From a checkpoint of a small mixture-of-experts model trained on Wikipedia.
Experts: 64 experts in each of 17 layers, 2 picks a token, a softmax router, 8 empty slots to pick.
Training: a variant of SOAP for the experts, 407M tokens, 12406 steps.
Below are experts of layer 11 (counted from 0) of a mixture-of-experts language model. Rows are named router (the router's row for the expert), down (a neuron's output weights, with its number) and show model dimensions 0-127. Each number is 128 + 24 x the weight over its row's rms, rounded and kept within 0 to 255.
After each expert's rows: "comes before" lists some tokens at least twice as common just after its tokens as in all text. This comes from a sample of Wikipedia text that the model never trained on. Tokens count by the router's weight.

# expert 49
router [156 144 113 126 184 161 151 142 165 117 125 153  74 162 117 159 104 120 128 141 132  97 118 114 147 152 142 116 115 128 148 116 106 131 135  97 102 127 111 129 112 110 102 129 123 101 107 111 144 115 138 125 151 156 145 118 170 170 123 137 129 147 160  99 164 124 103  89 143 171 133 137 136  98 147 118 111 126 113 170 137 147 193 140 173 117 117 101 172 134  88 140  98 121 103 138 115 124 129 161 109 162 141  86 161 144 132 129 123 119 133 146 162 154 115 103 108 127 116  90 124 108 212 136 150  92 129 120]
down0 [142 129 117 137 152 144 160 105 161 133  71 151 174 106 108 121 126 121 139 110 117 123 101 122 123 121 125 111 106 123  94  79 141 175 162 119  73 125 139 119 108 144 144 147 128 146  95 112 101 107 112 135 138 105 119 114 127 100 141 144 145 105 154 166 119 153 103 114 113 113 180 140 115 118 128 125 110 107 109 124 147 114 145 103 109 129  99 152 109 139 129 166 179 141 103  97 127 151 155 101 122  96 152  61 133  72 130 110 134 158 128  75 134 162 125 137 106 122 174 130 117 109  91 135 169 120 112  84]
down1 [105 135 175 123 118 124 110 125 191 135 124 102 122  88 108 132 134 111 151 122 108 108 102 117 139 115 117 166 118 109 129 118 156 153  82 132 140  66 150 163 101 147 153 129 119 136 131 116 153 144  85 155 112 132 163 144 111 153 115 120 119 153 103 128 102  62 152 151  87  99 140 143 148 139 136 146 192 127 130 155 128 116 137 116 126 120 149 127  97 100 121 136  87 145 133 102  64 124  82 128 128 100 114 120 121 162 120 116 178 120 175 118 143 117 131 171 134 127 139 145 127 111 147 137 149 162 107 103]
down2 [103 116 117  94 118 134 135 117 146 104 161 117 107 144 145 158 115 140  81 136 164  96  99 119  93 139 132 149 141 133 157 106 147 103 110  98  66 137 134 166  90 132  94  73 115 145 120 131 112 144 118 158 147 174 151 123 162 147 173 147 137 169 111 142  96 129 128 146 151 134 170 189 186 132 139 131 116 142 118 115 144 153 116 132 158 138 128 123 132 138  89 118 136 121 103 129 130 125  90 159 134 124 150  82 165 121 109 138 125 119 123 110 155 145 124 135 151 144  99  85  96 102 113 161 149 108 119 166]
comes before: " the", " a", " be", " his", " an", " her"

# expert 36
router [ 93 165 116 117 125 137 152 139  70 125 125 120 128 120 113  73 197  89 120 127 116  96 120  91 117 159 157 146 152 103  98 118 154 145 136 166 107 135 134 165  91 113  87 124 119 111 144 116 100 150 115 168 144 137 143 152 128 167  95 103 133  99 115  99  99 112 135 160 131 158 136 146 124 149 122 154 107 108 153 133 170  75 147 131 134 114 149 151 163 111 122  81 133 135 126 118 149 102 110 140 121 120 158 151 128  76 158 137 118 122 157  85 101  95 119 151 119 107 110 111 120 139 136  98 122 122 135  89]
down0 [108 143 136 131 147 103 165 169 153 117 156  99  56 103 114 159 167 123  99 124 134 141 130 117  97 123 139 154 162 102 170 112 110 123 192 109 109 139 106 116 167 118 110  98 102 146 117 151 131 179 114  95 112 119 150  80  96 156 158 121 120 157 139 128  94 179 105 154 120 128 121 114 129 143 149 141 101 122 116 142 110 119 165 158 106 121 150 134  85 125 127 126 111 149 111 110 103 179 133 173 148 124 152  92  90 133 125 105 131  96 137  97 130 157 113 105 107 133 123 127 138 110 162 142 122 128 115 123]
down1 [122 138 117 150 119 153 151 128 123 145 141 138 129  99 148  93 187 116 144 139 132 120 154 127 103 102 153 134 128 166 153 153 104 143  97 121 111 111 122 117 198 132 139  98 123 142 156 137 121  99 171 131 101 150 146 113 144  73 135 136 165 101  90 120 109 100 113 108 140  95  89 160 132 133 117 144 131 120 125 101  63  95 103 122 125 142 136 129 123 119 196 131 115 147 112 124 138 152 153 144 148 114 116 112 136  74 101 121 118 133 147 125  57  94 121 101  99 157  98 141 120 128 123  95 105 153 150 114]
down2 [142 153  89 149 132 137 119  73 122 151 118 140 131 156 127 122 124 111 162 157 167  91 119 117 131 138 141  80 126 122 160 153  94 148 114 102  83 143 140 104 142 120 132 137 131 146 110 152 140 166 130 142 132  92 160 123 124  80 140 167 147 100 158 124 132 140 149 153 108 114 100 121 153 121 143 115 119 108 147 105 142 149 160 130  99 194 132 111 135 108 105 129  98 125 141 185 180 137 138 125 130 133 128 110 152 102  94 106 120 119 140 164  79 108 127 123 105 134 165 186 100 151  92 147 160 151  97 147]
comes before: " of", ",", ".", " to", " in", " with"

# expert 20
router [ 99 131 128 127 159 162 129 146  80 148 159 150 161 125 147 131 120 126 107 128 142 105 177 132 117 124 126 123 121 130 103 115 110  94 141 154  90  98 157 125 133 161 150 139 146 118 147 102 104 111 132 125  93 165 148 108 144 108 149 124 166 120 135  97 145 136 104 112 107 125 115  98  79 130 121 136 100  94 125 180 108 189 162 136 145 102 123 142 148 156 108 123 128 150 106 178 143 102 120 139 110 132 128 152 105  89 115  85 131  91 108 146 109 153 128 144 123 166 134  77  86 155 123 114  70 150 141  84]
down0 [113 115 157 128 105 104 116 112  83 154 142 127 100  99 141 189 111 141 144 126 126 136 131 179  83 116 129 141 110 115  70 104 113 159 108 137  96 131 187 154 166 124 168 162  97 121 124 133 139 125 155 133 108 159 137 172 139 124 125 126 161 104 165 157 163 124 131 122 143 123 131 104 127 144 153 173 150 142 124 106 123 153 104 127 142 116 123 135 152 137 149 127 134 101 148 155 107 139 106 150 149 153 109 137 116 143 131 114 121 112 136 152 173 122 162 152 100 138  71  85 148 141 180 182 123 146 139 115]
down1 [ 66 178 116 120 141 155 163 129 103 135 122 116 131 129  93 115 159 100 140 153 154 117 101 106 126 142 116 153 159 102  96 124 107 125 114 122  92 134 147 158 105 119 123 116 145 126 126 123 115  99 103 105 107 134 183 175 122 144 147 144 108 150 105  99 141 140 131 116 164 130 160 118 119 137 132 149 174 128 110 104  69 141 146 157  88 172 122 142 152 168 149 139 143 150 131 135 184 139 125 125 109 131 120 126 159 114 117 142 131  91  98 149 139 189 142 144 149 161  89 132 113  92 135 135 147  96 155 169]
down2 [ 85 115 167 119  83 121 129 102 154 134 147 123 107 131 142 158 131 125 161 118 131 134 162 166 125 199 142 147 130 161 107 130 125 102 158 111 162  95 142 125 122  90 111 127 138 134 179 143 148 139 146 119 118 132  77 113 133 148 128 129 150 151  89 116 132 132 104 139 141 114 150  71  97  97 123 141 179 140 125 117  87 103 120 175 164 137 128 153 111 103 110 123 136 114 122 154 129 112 126 124 158 135 128  80 133 138  96 152  87 116 105 134  94 146 118 121 147 170 111 153  95 164 100  87 142 167 117 123]
comes before: "9", "0", "2", "1", "8", ","

# expert 52
router [126  89 151 120 101 148 147 110 143 147 151 123 102 155  98 134 115 101 110 179 126 129  91 124 130 128  99 133 132 150  97 186 120 137 143  79 114  98 145  93 149 126 156 143 127 146 140 125  94 132 155 137 156 150 161  81 162 112 145 150 150 190 102 114 120 128 102 195 134 107 106 142 159 127 129 126 146 104 116 102  97 104  86 110 139  85 116 159 119 147 119  71 142 140  99 121 149 149 122 104 105 151  78 147 171 134 126 111 140 137 140 148 125 129 122  98  99 127 104 127 132 136 134 153 170 124 114 131]
down0 [106 140 114 122 125  86 142 114 136 144 132  76 103 119 110 134 108 112 110  84  99  96 142 143 156 147  90 108 114 149 111 183 119 118 129 185 123 127 127 113 112 128 124 110 116 127 127 117 140 103 147 156 136 137 178 140 109 102 117 112 146  96  95 159  93  81 120  87  81 168  86 122 128 129 158 154 121 109 109 114 149 124 174 104 110 110 154 115 123 103 158  98 126 139 141 139 150 135 150 133 135 126 133  80 103 114 146 122  88 124 137 119  85 131 151  96 105  97 143 117 131 102 189 163 154  92 124 151]
down1 [113 134 141 138 132 107 119 118 122 118 154 123 124 134 154 147  97 105  96 126 124 128  93 109 102 162 161 159 146 144 120 148 150 131 118 139  99  90 157 125 120 159 110 142 143 134 135 137  93 110 155 130 152 118 104 171 171 127 131 112 152 131 142 112 127 132 224 131 138 130 141 138 153  96  85 163  86 153 141 128 126 108 134 185 132 142 114 114 143 149 126 139  87 196 103 158 134 154 106 151 145 132  60 136 147 159 144 151 119 100 140 170 110  94 145 128 110 123 130 145 150 147 169 105 135 113 126 144]
down2 [101  78 128  81 159 124 123 118 145 108 158 121 113  97 146 154 144 144 132  80  93 192 129 158  89 145 150 117 124 148 118 144 101 151  98 133 128 153 137 140 123 123 125 130  94 119  99 137 127 110  90 115  85 165 137 142 144  90 151  94  98 108 175 106 123 116  94 119 147 162 136 161 102 134 143 142 155 129 179 150 104 147 117 154 129  90 171 139 131 142 121 146 147  81 139 116 157 114 163 149 133 120 150 134 149 144 109 126 151 164 137 134 112 113 153 125  78 109 110 146 161  93 112  89 125 130 105 128]
comes before: "1", "0", "2", "3", "4", " |"

# expert 11
router [119 137 172 120 143 118 147 102 108 157 121 152 133 109 125 126 104 158 114 103  97 138 160 149 150 136 146 113 126 134 102 130 148 164 137 137 140 120 111 127 166 138 106 132 121 141  67 140 108 112 168 168 134 178  91  72 122 156 127 125 103  64 115 110 132 131 162 170 123 147 111 131 121  84 111 137  98 133  91 114 133 118 109 120 117 126 127 116 121 121 114 158 108 106 139 126 116 108 135 101  93 137  85 175 170  96 101 122  81  69 140 156 115 108 126 133 151 139 154 107 145 163 106 170 108 135 109 151]
down0 [126 129  84 105 170 144 143 113 124 154 137 161 170 125 125 133 123 102 136 108 121 120  49 158 129 137 141 127 119 144 135 107 179 158 125 159 114 119 102 146 141 100 121 183 127 128 115 137 103 154 133 150 153 161  85 120 140 109 140  72 160  88 124 116 161 104  85 113 149 109 147 138 136 107 111 157 164 145  99 139 139 122 153 140 121 154 140 169 108 140 142 128 108 103 127 144 149 158 130 127 136 188  76 135 147 144 152 124 144 110 134 110  99 114 121 149 104 133 120 177 141 162  98 110 126 162 141 152]
down1 [141 137 115 106 165 140 107 142 115 152 164  83 114 186 125 100 131 150  86 131 120 143  76 125 118 127 144 130 130 130 134 190 116 153 146  98  97 147 167 161 124 181 148 174 141 142 108 113 132  96 148 137 130 171 120 128 169 145 128  76 106 124 123 133 129 103 130 146 138 112 114  99  88 141 117 148 156 125 154 107 128  76 122 142 149 160  91 142  92 125  96  99  95 134 129 153 115 101 154  91 152 101 124  86 114 104 129 122 137 130 107 131 157 116 103 116 129 141  96 163 124 116 154 117 110 164 112 131]
down2 [100 131 147 145 146 152 116 132 147 183 127 115 133 110 130 147 133 123  95 157 113 137 113 145 113 135 122  75 144 130  92 123 114 123 169 130 157  83 136 111 184 110 149 104 157 155  91 126 151 125 143 131 168 150 134 139 136 140  88 122 127 123  96  88 126 106 118 123 118 133 151 105 151 101 137 190 125 148  98 103 120  89  94 153 102 113 141 124 165 144  76 137 152 137  90 152 116 113 171 121 130 120  85 148 119 111  83 125  72  94 140 115 137 151 120  98 149 139 118 114 142  98 144 149 101 159  89 128]
comes before: "1", "2", "3", "4", "born", "5"

# expert 10
router [135  97 156  86 104  92 162 132 121 148 128 115 115 153 146  85 167 115 136 115 126 120 107  88 130 151 156  93 111 150 108 144 111 116 152 137 160 148 151  88  79 102 145 145 129  93 146 116 160 148 116 144 147 138 133 159 155 112  83 104  92 114 103  92 126  92 141 172 170 118 107 138 115 133 137 121 103 180 139 136 103 143 109 147 107 116 139 115 111  87 143 162 122 148 105 124 134 138 148 119 118 146 177 111  81 103 125 135 151 103  97 164 145  77 105 127 133 125 123 130 165 152 115 117  79 134 113 144]
down0 [116 140 171 148 133 156 137 142 167 117 134 106 115 118  98 108 149 138 145 137 141 126 151 158 124 100 143 120 106 118 181 141 168 110 122 105  89 153 106 121 102  99 120 134 121 126 142  85 116 134 188 115 137 130  95 102 133 144 150  93 172 127 139 133 108 129 133 169 139 181  97 142 179 118 125 131 127 112 136  95 159 197 121 135 136 124 139 143 122 103 152 102 134 146 137 146 169 161  90 139 140  95 140 139 114 138 178 137 127 158 146  81 145 140 165 128 107 116 158 158 158 118 153 155  91 108 112 109]
down1 [130 141 107 157 152 151 125 179 133 116 119 132 164 126 108  94 141 144  98 159 152 149 154 166  92 155 114 165 116  90 126 146 167 145  97  83 148 146 118 163 134 134 115 149 126 133 137 120 109 110 137 160 115 144 106 131 105 122 124 161 102 140 152 148 112 116 125 100 132 164 117 161  78 103 135 169 108 114 113 134 142  99 146  98  90 173 119 111 143 183 118 123 157  99 102 150 101 139 127 138 172 135 137 107 143 159 172 119 107 182 164 170 110 120 140 129 140 164 126 130 127 141  98 152 155  98 154 127]
down2 [117  90 116 110 115 149  99 129 115 152  76 135 128  85 108  97  82 128 121 123 116 118 139  70 103 130  84 120 165 151 115 144 173 132 175 123 152 142 150 162 150 147 108 133 163 177 133 144 154 142 105  79 132  94 121 115 102 175 111 105 112  83 145 129 108 134 133 131 117 152 113 124 113  79 107 118 135 106 101 151 121 100  93 116 119 129 153 116 116 144 123  94 136 133  90 126 182 142 140 124 124 171 111 103 165 132 118 107 148 129 152 110 113 112  88 141 160 117 134 110 124 101 138 125 138 167 140 164]
comes before: " of", ",", ".", " in", " and", " ("

# expert 15
router [131 121 166 122 125 179 147 103 109 110  90 103 111 103  89 100 105 123 114 129  98 159 136 123 117 147 133 135 103 141 139 107 107 120 169 148 130  66 116 160 127 128 159 107 141 158 137 123 144 120 164 146 133 112 149 127 156 158 139  84 106 193 140 137 129 166 156 116  74 110 160 124 104  90 122 154 171 117  97 111 111 122 127 123 138 111 148 130 143 130 177 104 126 118 110  87 107 132 171  93 113 119 119 146  97 105 129 138 112 173 155 147 125 122 147 106 127 173 127  81 146 115 146  86 118 111 124 131]
down0 [106 154 152 146 131  72 142 133 145 117 166 145 153 137 107 121 101 159 137 167 130 121  91 131 123 126  98 150 135 111 117 150 127 142 102  95 161 143 137 118  77 151 137  86 113 144 138 151 127 139 108 121 107  89 179  89 126 167 124 156 152 125 153 144 133 156 136 111 150  72 112 160 130 170  98 106 128 158 153 147 149 120  99 129 110 113 150 125 142 111 133 118 108  89 142 159 132 144 192 129 131 166 147 120 159 146 101 137 123 150 137  83 122 106 136 141  68 109 163 108 142 148 139 140 160 152  97 111]
down1 [138 142 158 133 135 104 138 144 148 148 129 113 126 118 102  91 146 154 170 143 119 126  99 146 158 128  87 105 131 150 141 134 157 164 120  93 114 124  92 154 162 103  81 159 112 155  97 124  99  88 128 100 126 126 118 149 150 105 100  87 103 156 145  78 144 143 148 109 113 159 156 117  90 138 141 156 129 104 160 172 138 142 154 191 120 140  80 108 103 123 109 109 116 149 133 152 120 120  95 130 151 132 187 125  87 134 117 125 131 148 135 117 139 118 139 128 133 133 162  86 141 140 130 113 106 102  70 153]
down2 [134 150 152 126 122  99 147 191 105 125 156 124 121 124 106 116 100 114 108 177 173 109 132 117 148 136 121 113 120 142 121 174  99 110 122 138 102  55 135 145 136 149 148 103 124 122  88 146 124 159 115  83 123  91 119 169 154 106 198 120 172 106 132 145 151 108  74 114 124 139 109 109 118 111 129 157 145  67 125 138 111  88 137 159 138 137 110 108 129 131 124 160 146 115 103 127 147 155 103 104 120 136 147 140 137 109 127 125 152 143  92  89 161 151 120 141 116 116 131 141 123 135 154 138 153 178 139 121]
comes before: "1", "2", "3", "4", "5", "6"

# expert 9
router [104 138  91 125 105  92 131 160 119 195 149 158 125 146 123 111 166 135 143 137 126 173  92 136 176 143  85 158 137 123 162 127  85 125 122 129 124 156 158 136 159  90 118  89  97 113 113 152 128 105 139 122 167 153 131 119 117 146 152 115 142 142 119 157 152 162 137 127 125 111 118 104 128 161 156 155 132 105 113 132 146  88 156  87 135  84 111 163 156 137 123 124 112 103 128 108 116  89 111 172 149 165 155 173 147 139 132 134 141 137 113 180  99 123 127  92 119 157 134 119 114 125 118 148 156 154 168 125]
down0 [141 162 131 112  86 117 146 154 143 109  97 118 157 157 117 117 128  87 146 120 125 127 119 136 148 114 125 138 130 159 167 170 154 127 114 162 113 161 122 116 117  83 131 120 151 140  99 111 150 140 124  84 144 112 150 143  80 158 125 162 120 164 103 148  94 151 193 171 157 160 163 148 156 116 131 116  80 148 108 171 178 160 128  99 150 138 120  99  91 148 119 103 145 146 151 132 112 148 104 134 132 154 130 122 142 151 155 125 131 135 152 129 152 100 183 115  93 112 101 126 149 105 126 139 130 124 108 166]
down1 [135 120 136 122 125 132  92 115 130 139 119 142 117 150 115 207 115 118 143 124 173 129 140  97 132 102 144 127  88 129 107 144 157 131 138 145 124 167 131 131 115 118 155 131  83 125 111 158 145 175 189 143 121 126 115 151 126 128 125 139 103 137 133 114  99  92 166 149 156 121 134  91 122 124 162 175 149 134 117 100 119  76 125 100 111 129 143 136 154 136 102 132 169 121  99 132 119 146  87 126 127 129 135  93 156 157 139 124 181 147 144 119  90 138 155 113 127 189 165 160 124 112  75 123 157 104  93 139]
down2 [127 126 122  92 120 161 122 122 156 107 138 109 122 120  77 134 148 144 120 128 131 133  68 112 118 114 100 143  68 117 129 181 140 117  89 128 145 109 169 149  81 144 136 111 144 146  95  60 156 148 124 129 147 109 123 110 108 134 111 118 110 132 131 133 141 108 127 128 158 112 105 144 145 143 123 119 159 137 169 104 155 174 129 132 161 139 106 148  96 137 117 151 130 187 154 147 127  94 104 119 136 145 160 104 123 169 131 125 118 171 116 107 191  79 123 161 107 126 130  82 116 131 119 115 130 142 101 122]
comes before: "0", "–", "9", " |", ".", "8"

# expert 21
router [ 98 144 126 149 132  94 153 144 140 155 145 130 137 135 137  77  91 108 120 177 101 131 154 136 133 137 110 121 143 105 149 158 156 119  96 126 148 161 153 116 131 101  80 177 147 124 139 144 134 112  91 121 156  98 127 143 139 143 163  90 140 112 119  57 174 135 140 149 132 158 173 136 132 126 105 101 124 153 123 137 116 154 127 138 128 100 123  82 151 133 135 116 141  96 165 131 140 120 113 126  77 108 151 148 114 120  98 136 128  97 104  65 167  80 161 144 124 108 109 143  97 143 139  95 108 147 122 123]
down0 [ 82 112 159 120  99 129  96 169 115 164 128 128 113 106 109 124  97 147 124 166 165 147 124 155 134 148 156 145  96 116 144 121  95 137 153 116 139 172 106 121  79 175 137 112 154 141 124 124 114 105 144 103 129 152 114 121 185 155 160  99 137 135 105 124 155 133 134 130 127 211 149 106 128 146 151 165 130 146 171 111 155 145 146 129  73 124 153 117 106 145  81 115 142 113 102 126 157 133 166  97 131 135 138 147 158 110 146 150  91 138 112 114 108 118 127 107 109 142 135 119  88  95 148 150 140 137 112 105]
down1 [204 107 125  60  90 102 122 123 111 100 104 120  98 172 127 123 149  98 120 145 117 124 135 129 128 113 126 159 117 120 141 105 158 158 130 104  89  70 142 106 105 113 128 153 115 138 119 140 122 112 146 123 115 102 114 132 143  86 117  63 113 151 123 149 119 127 145 160 126 140 115 150 117 154 106 133 169 118 135 111 145 118 110 107 123 112 144 137 128 125 119 128 127  97 106 115 121 183 153 114 128 139 102 132  93 181 112 184 123 127 175 102 158 141 152 112 132 168 126  96 100 121 128  94 139  82 119 135]
down2 [110 112 145 121 159 138 128 114 119 185 177 135 132 179 143 144 122 145 185 108 126 120  98 142  98 110  90 157 127 141 132 149 134 129 116  83 130  76  99  93 131 107 157 110  96 164 137 176 145 160 155 104 109  92 149 113 112 110 126 134 149 145 152 136 133 128 148 178 165 131 125 168  82 150 121 118  85 125 126 127 143 161 128 116 141 132 109 137 141 127 107 160 141  92  94 129 106 134 144 129 155 132 140 148 107 154 135 101 144 157 127  89 157 115 130 181 165  88 140 125 124 103 138 110 100 149 113 140]
comes before: ":", " |", "==", " ==", " of", " information"

# expert 59
router [140 145 127 151 121 166 150 137 132 116  96 132  87 107 130 156 134 127 178  96 181 164 144 159 136 154  97 137 145 108  95  76 113 142 149 149 143  85 136 131 104 100 100  95 148 180 144 128 130 140 120 132 137 154 138 136 151 161 117 145  58 135 128 133 119 111  88 115 154 124  84 109 102 181  98 111  83 153 107 138 133 103 104 130 125 147  97 128  93 139 133 127 101 139 148 137 108 102 102 156 136 133 133 125 131 132 149 156 130  72 173 147 124 132 109 104 123 119 105 111 126 120 143 114 150 125  78 133]
down0 [129 145 147 135 139 126  77  78 139 125 105 141 132 128 147  82 133 128 173 122  77 119 139 156 159 155 123 105  91 138 113 111  88 105 156 110 113 114 109 111 113 136 131 138 101 123 148  92 101 129 127 141 151 135 114 164 121 168 146 183 135 140 122 109 104  80 132 147 138 138 124 100 135 151 140 163 110 120 163  99  90 178 133  74 103 104 140 124 122 122 116 146 128 168 154 114 116 107  88 148 170 104 108 115 168 139 153 127 140 165 137 123  76 132 136  97 171 148 123 156 110 127 131 130 149 129 121  86]
down1 [114 127 119  97  83 107 131 121  99 129  97 100  94 104  99 138 115 127 118 179 179 123 120 109 151 127 111 132  92  99 138 130 126 117 124 159  92 107 140 100 103  98 126 122 121 114 155 112 135 111  94  91 102 138 132 157 127 130 125  75 121 138 132 145 122 114 159 104 166 123 158 132 121 113  87 161 144 161 114  96 162 110 115  82 116 158 146  61 112 128 149 153 150  87 126 123  99 138 119 106 135 120 132 123 157 134 174 138 133 133  83 121 108 141 149 105 161  90  98  96 139 171 133 123  96 106 166 107]
down2 [115  89 141  78 105 132 121 167 147 139 120 135 105 145 169 120  82 115 126 173 128 120 138 128 143 171 116 111 135 138  81 122 119 157 160 119 162  88 179 123 117 126 148 121 102 142 165 142 146 150 157 100 152 120 103 106 135 179 162 134 133 128 163 142 105 137 145 143 148 117 126 125 120 150 154 129 112 138 121 138 143 152 128 128 138 170 130 164  92 146 112 159 103  72 142 150  76  90  89 120 154 140 136 158  69 123 139 128 138 107 147 114  83  95 103 115 132 148 129 135 108 127 108 122 122 109 167  95]
comes before: " he", " the", " and", " it", " but", " she"

# expert 8
router [156 126 134 109 125 145  86  86 150 119 104 114 163 129 143 128 155 142 172 123 139 131 128 129 125 161 135 121 109 133 146 127 123 129 108 150 144 167 126 129 104  90  90 127 118 127 134 134 115 155 197  98 109  89 124 127 135 138 138 124 157 118 144 149 133 110 139 100 135 111 124 146  81 137 122 157 118 129 112 134 107  97 140  94 146  92 100 180 126 103 114 158 130 130 142 139  84 157 111 155 168  91 105 110 137 134 116  87 115  77  72 154 110 164  96 145 143 165 163 145 162 161 165 158 162 150 114 109]
down0 [137 144 117 123 157 135 151 130 139 125 134 118 106 142  82 137 129  99  77 125 117  84 124 119 136  99  91 138 146  94 132 129 138 158  92 139 133 108 114  83 153 137 141 100 130  96 101 124 125 145 113 135 141 113 131 109  82 148 158 148 121 110 155 128 137 147 124 138 131 141  94 117 111 142 129 177 152 160 155 118 119  64  89  86 152  98 119 147 119 139 132 111 126 133 114 151 118 107 129 141 117 116 132 102 126 147 183 126  86 120 105 120  65 151 141 150 168 175 137  82 152 134 115 115  77 106 187 111]
down1 [115 131 121 117 113 117 139 118 169 139 125 120 165 139 106 176 124 112 124 138 157 120 146 154 132 152 127 125  85 144 116 167 154 161 115 148 153 137 158 112 187 115 131 106 135 122 135 114  77 148 114 126 141 125 126 128 126  65  92 124 106 102 160 157 112 176 150 119 147 146 153 129 149 102  98 172 149 127 138 137 156 104 128 139 151 158 116 174 115 115 146 157 129 166 123 170 103 121 154 130 160 132 119 113 143 112 105 155  79  90 144 145 194 124  90 129 158 136  87 100 131 129 153 134 121 168 132 139]
down2 [104 108 129 123 144 111 121 108 132 147 145 122 113 103  95 143 116 123 132 126  87 143 170 160 172 132 115 157 157  92 126 115 116 159 114 153 114 163 122 170 145 118  78 125 176 126 157 182 148 166 159 146 140 136 128 118 169  97 162 158 120 148 134 146  84 162 137  96 117  88 113 105 102 135 156  94 100 136 140 116 100 135 139 132 159 112 193 146 117 134 115 134 123 141 166 135 146 132 105 174 126 115 142 130 145 156 125 113 177  96 142 109 137  99 105 111 121 146 140 122 174 122 132  95 172 129 139 109]
comes before: " ", " the", " a", " his", " Total", " October"

# expert 45
router [126 159 156 105 100 171 164 114 182 120 102 130 155 118 112 154 162 143 109 137 170 112  79 100 121 110 126 123 110 104 145 107 132  95  87 137 179 167 134  97  93 172 132  92 123 146 133  85 111 160 150 141 156 158 117  71 110 156 134 133 168 154 122 166 112 179 150 137 119 116 125 145 192 148 123 125 113 113 120 118 127 152 153 143 133 153 139 107 101 123 115 121 116 146 110 141 146 147 135 100 115 112 134 109 134 165 166 124 130 112 103 120 136 126 103 165 154 124 160 113 123 136 167 143 132 144 140 142]
down0 [137 122 154 100 166 130 156 120 121 102 100 143 112 173 156  93 118 182 139 156 158 101 140 123 145 139 133  74 146 100 130 165  79 122 122 144 149 154 154 148 158 136  84 157 119 131 120  99  83 111 122 130 109  75 122 137 116 157 135 138 133 120 148  76  84 104 186 137 126 149 151 132 137 142 132  96 172 109 137 152 121 120 141 132 145 112 165 136 102 139 103 101 151 139 184 110 150 158 102 144 154 134 129 126 139 105 105 120 136 154 128 108 131 143 108 142 144 162 104  97 139  91 125 131 151 140 123  93]
down1 [134 151 120 165 101 123 141 159 149 106 139 105  91 129 130 134 113 126 144  97 117  45 126 120 157 143 181 147 132 118 100 144 141 164 126 120 100 123 104 123 132 127  93 139  93 124 156 143 153 142 107 104 146 138 121  96 144 159 115 131 132 118 104 119 150 147 128 105 131 147 122 120  76 134 108 135 188 124 100  98 110 133  66 103 164  96 156 136  91 118 116 132 131 158 103 121  83 153  98 143 149 169 140 153 126 140 124 119 121 110 106  99 123  92  89 138 157 151 156 125 126 172  89 108 155 154 116 107]
down2 [152 157 117 121 164 145 148 146  99 106 154 103 132 166 116 126 117 166 116 109 144 121 103 134 110 132 126 125 145 132 146 118 134 134 125 126 109 104 150  73 113 140 146 123 162 101 167 162 166 127 118 159 148 106 100 113 123 171 122  88 133 143 134 144 129 146 160 160 111 150 144 137 170 141 139 132  93 125 156 157  84 140 125 116 111 114 113 118 105 109  99 105 171 166  77  83 155 124  83 127 121 112 139  84 110 117 156 130 111  88  96 130 156  96  99  95 104 141 107  93 133 149  58 145 129 140 123 111]
comes before: " the", " a", " \"", " well", " an", " The"

# expert 63
router [120 115 164 139 131 120 141 116 130 173 147 153 176 170 119 123  98  97 135 141 166 133 130 104 148 124  89 144 105 119 140 159 116  83 182  82 108 111 132 148 162 159 151 137 144  93 139 100 143 133 132 154 144 135 149 136 108 174 161 150 141 125 128 109 141 155 120 113 156 109 123  96 138  96  53 129 124 137 166 129 118 118 145 165 107 122 140 126 141 114 135 153 127 113 153 108  80 115 125 104 174 111 152 111 147 143 128 145 184 139 121  99 158  84 130 117 127 147 145 154 119 166 158 149  91 149 137 113]
down0 [148 143 119 136 170 155 125 119 185 112  90  98 144 137 130 126 131 129  72 117 143 133 145 123 145 150 111 138 130 114 122  98 106 121 116 177 168 126 135 155  90 142 133 137 116 104 130  86 126  98 159 133 138 102 117 102  95  96 102 122 137  97 128 129 114 169 190 117 135 110 174 138 144 150 122 172 146 135 104 121 117  91 106 150 153 107 107  91  86 141 132 120 139 160 180 176 126 153 152 117 145 142 108  96  89 114 121 100  90 135 121 165 153 141 143 123 146  79 113 148 137 126 113 158 119  99 114 131]
down1 [125 165 157 127 130 101 128 118 160 143 122  85 147 155 149  75 128 100 120 137 152 131 119 113 197 126 112  89 134 110 131 100 101 114 130 124 148 127 187 148 172 129 142 110 132 151 136 149 139 138 110 122 156 133 125 124 154 137 149 122 112 136 139 127 124 133 115  88 141 123 132 121 122 131 133 125 101 108 117 137 134 136  81 109 162 126 124  91 161 122 129 108 157 162 122 135 148  89  98 177 170 128 158 163 169 144 120 190 154  92 129  92 147 108 134  97 189 129 117 127 101 132 116 151 109 123  88 175]
down2 [133 123 122  97 124  98 119 102 142 126 160 126 110 132 156 169 128 124  99 155 144  76 134 125 111 121 112 133 158  87 118 133  93 187 109 146  91 119  58  96 137 124 146 119 134 155 100 104 142 105 143 128 129 150  85 109 108 120 150 144  59 134 118 156 103 171 110 171 172 119 159 119 172 144 135 131 138 117 109 113 153 156 102 117 162 129 106 156 121 106 116 145 132  99 107 132 164 123 155 145 146 164 117 119 127 163 143 154 114 108 143 139 109  99 145 103 131 124 136 148 144 129 155 145 104 129 176 168]
comes before: "°", "″", "′", "3", "4", "5"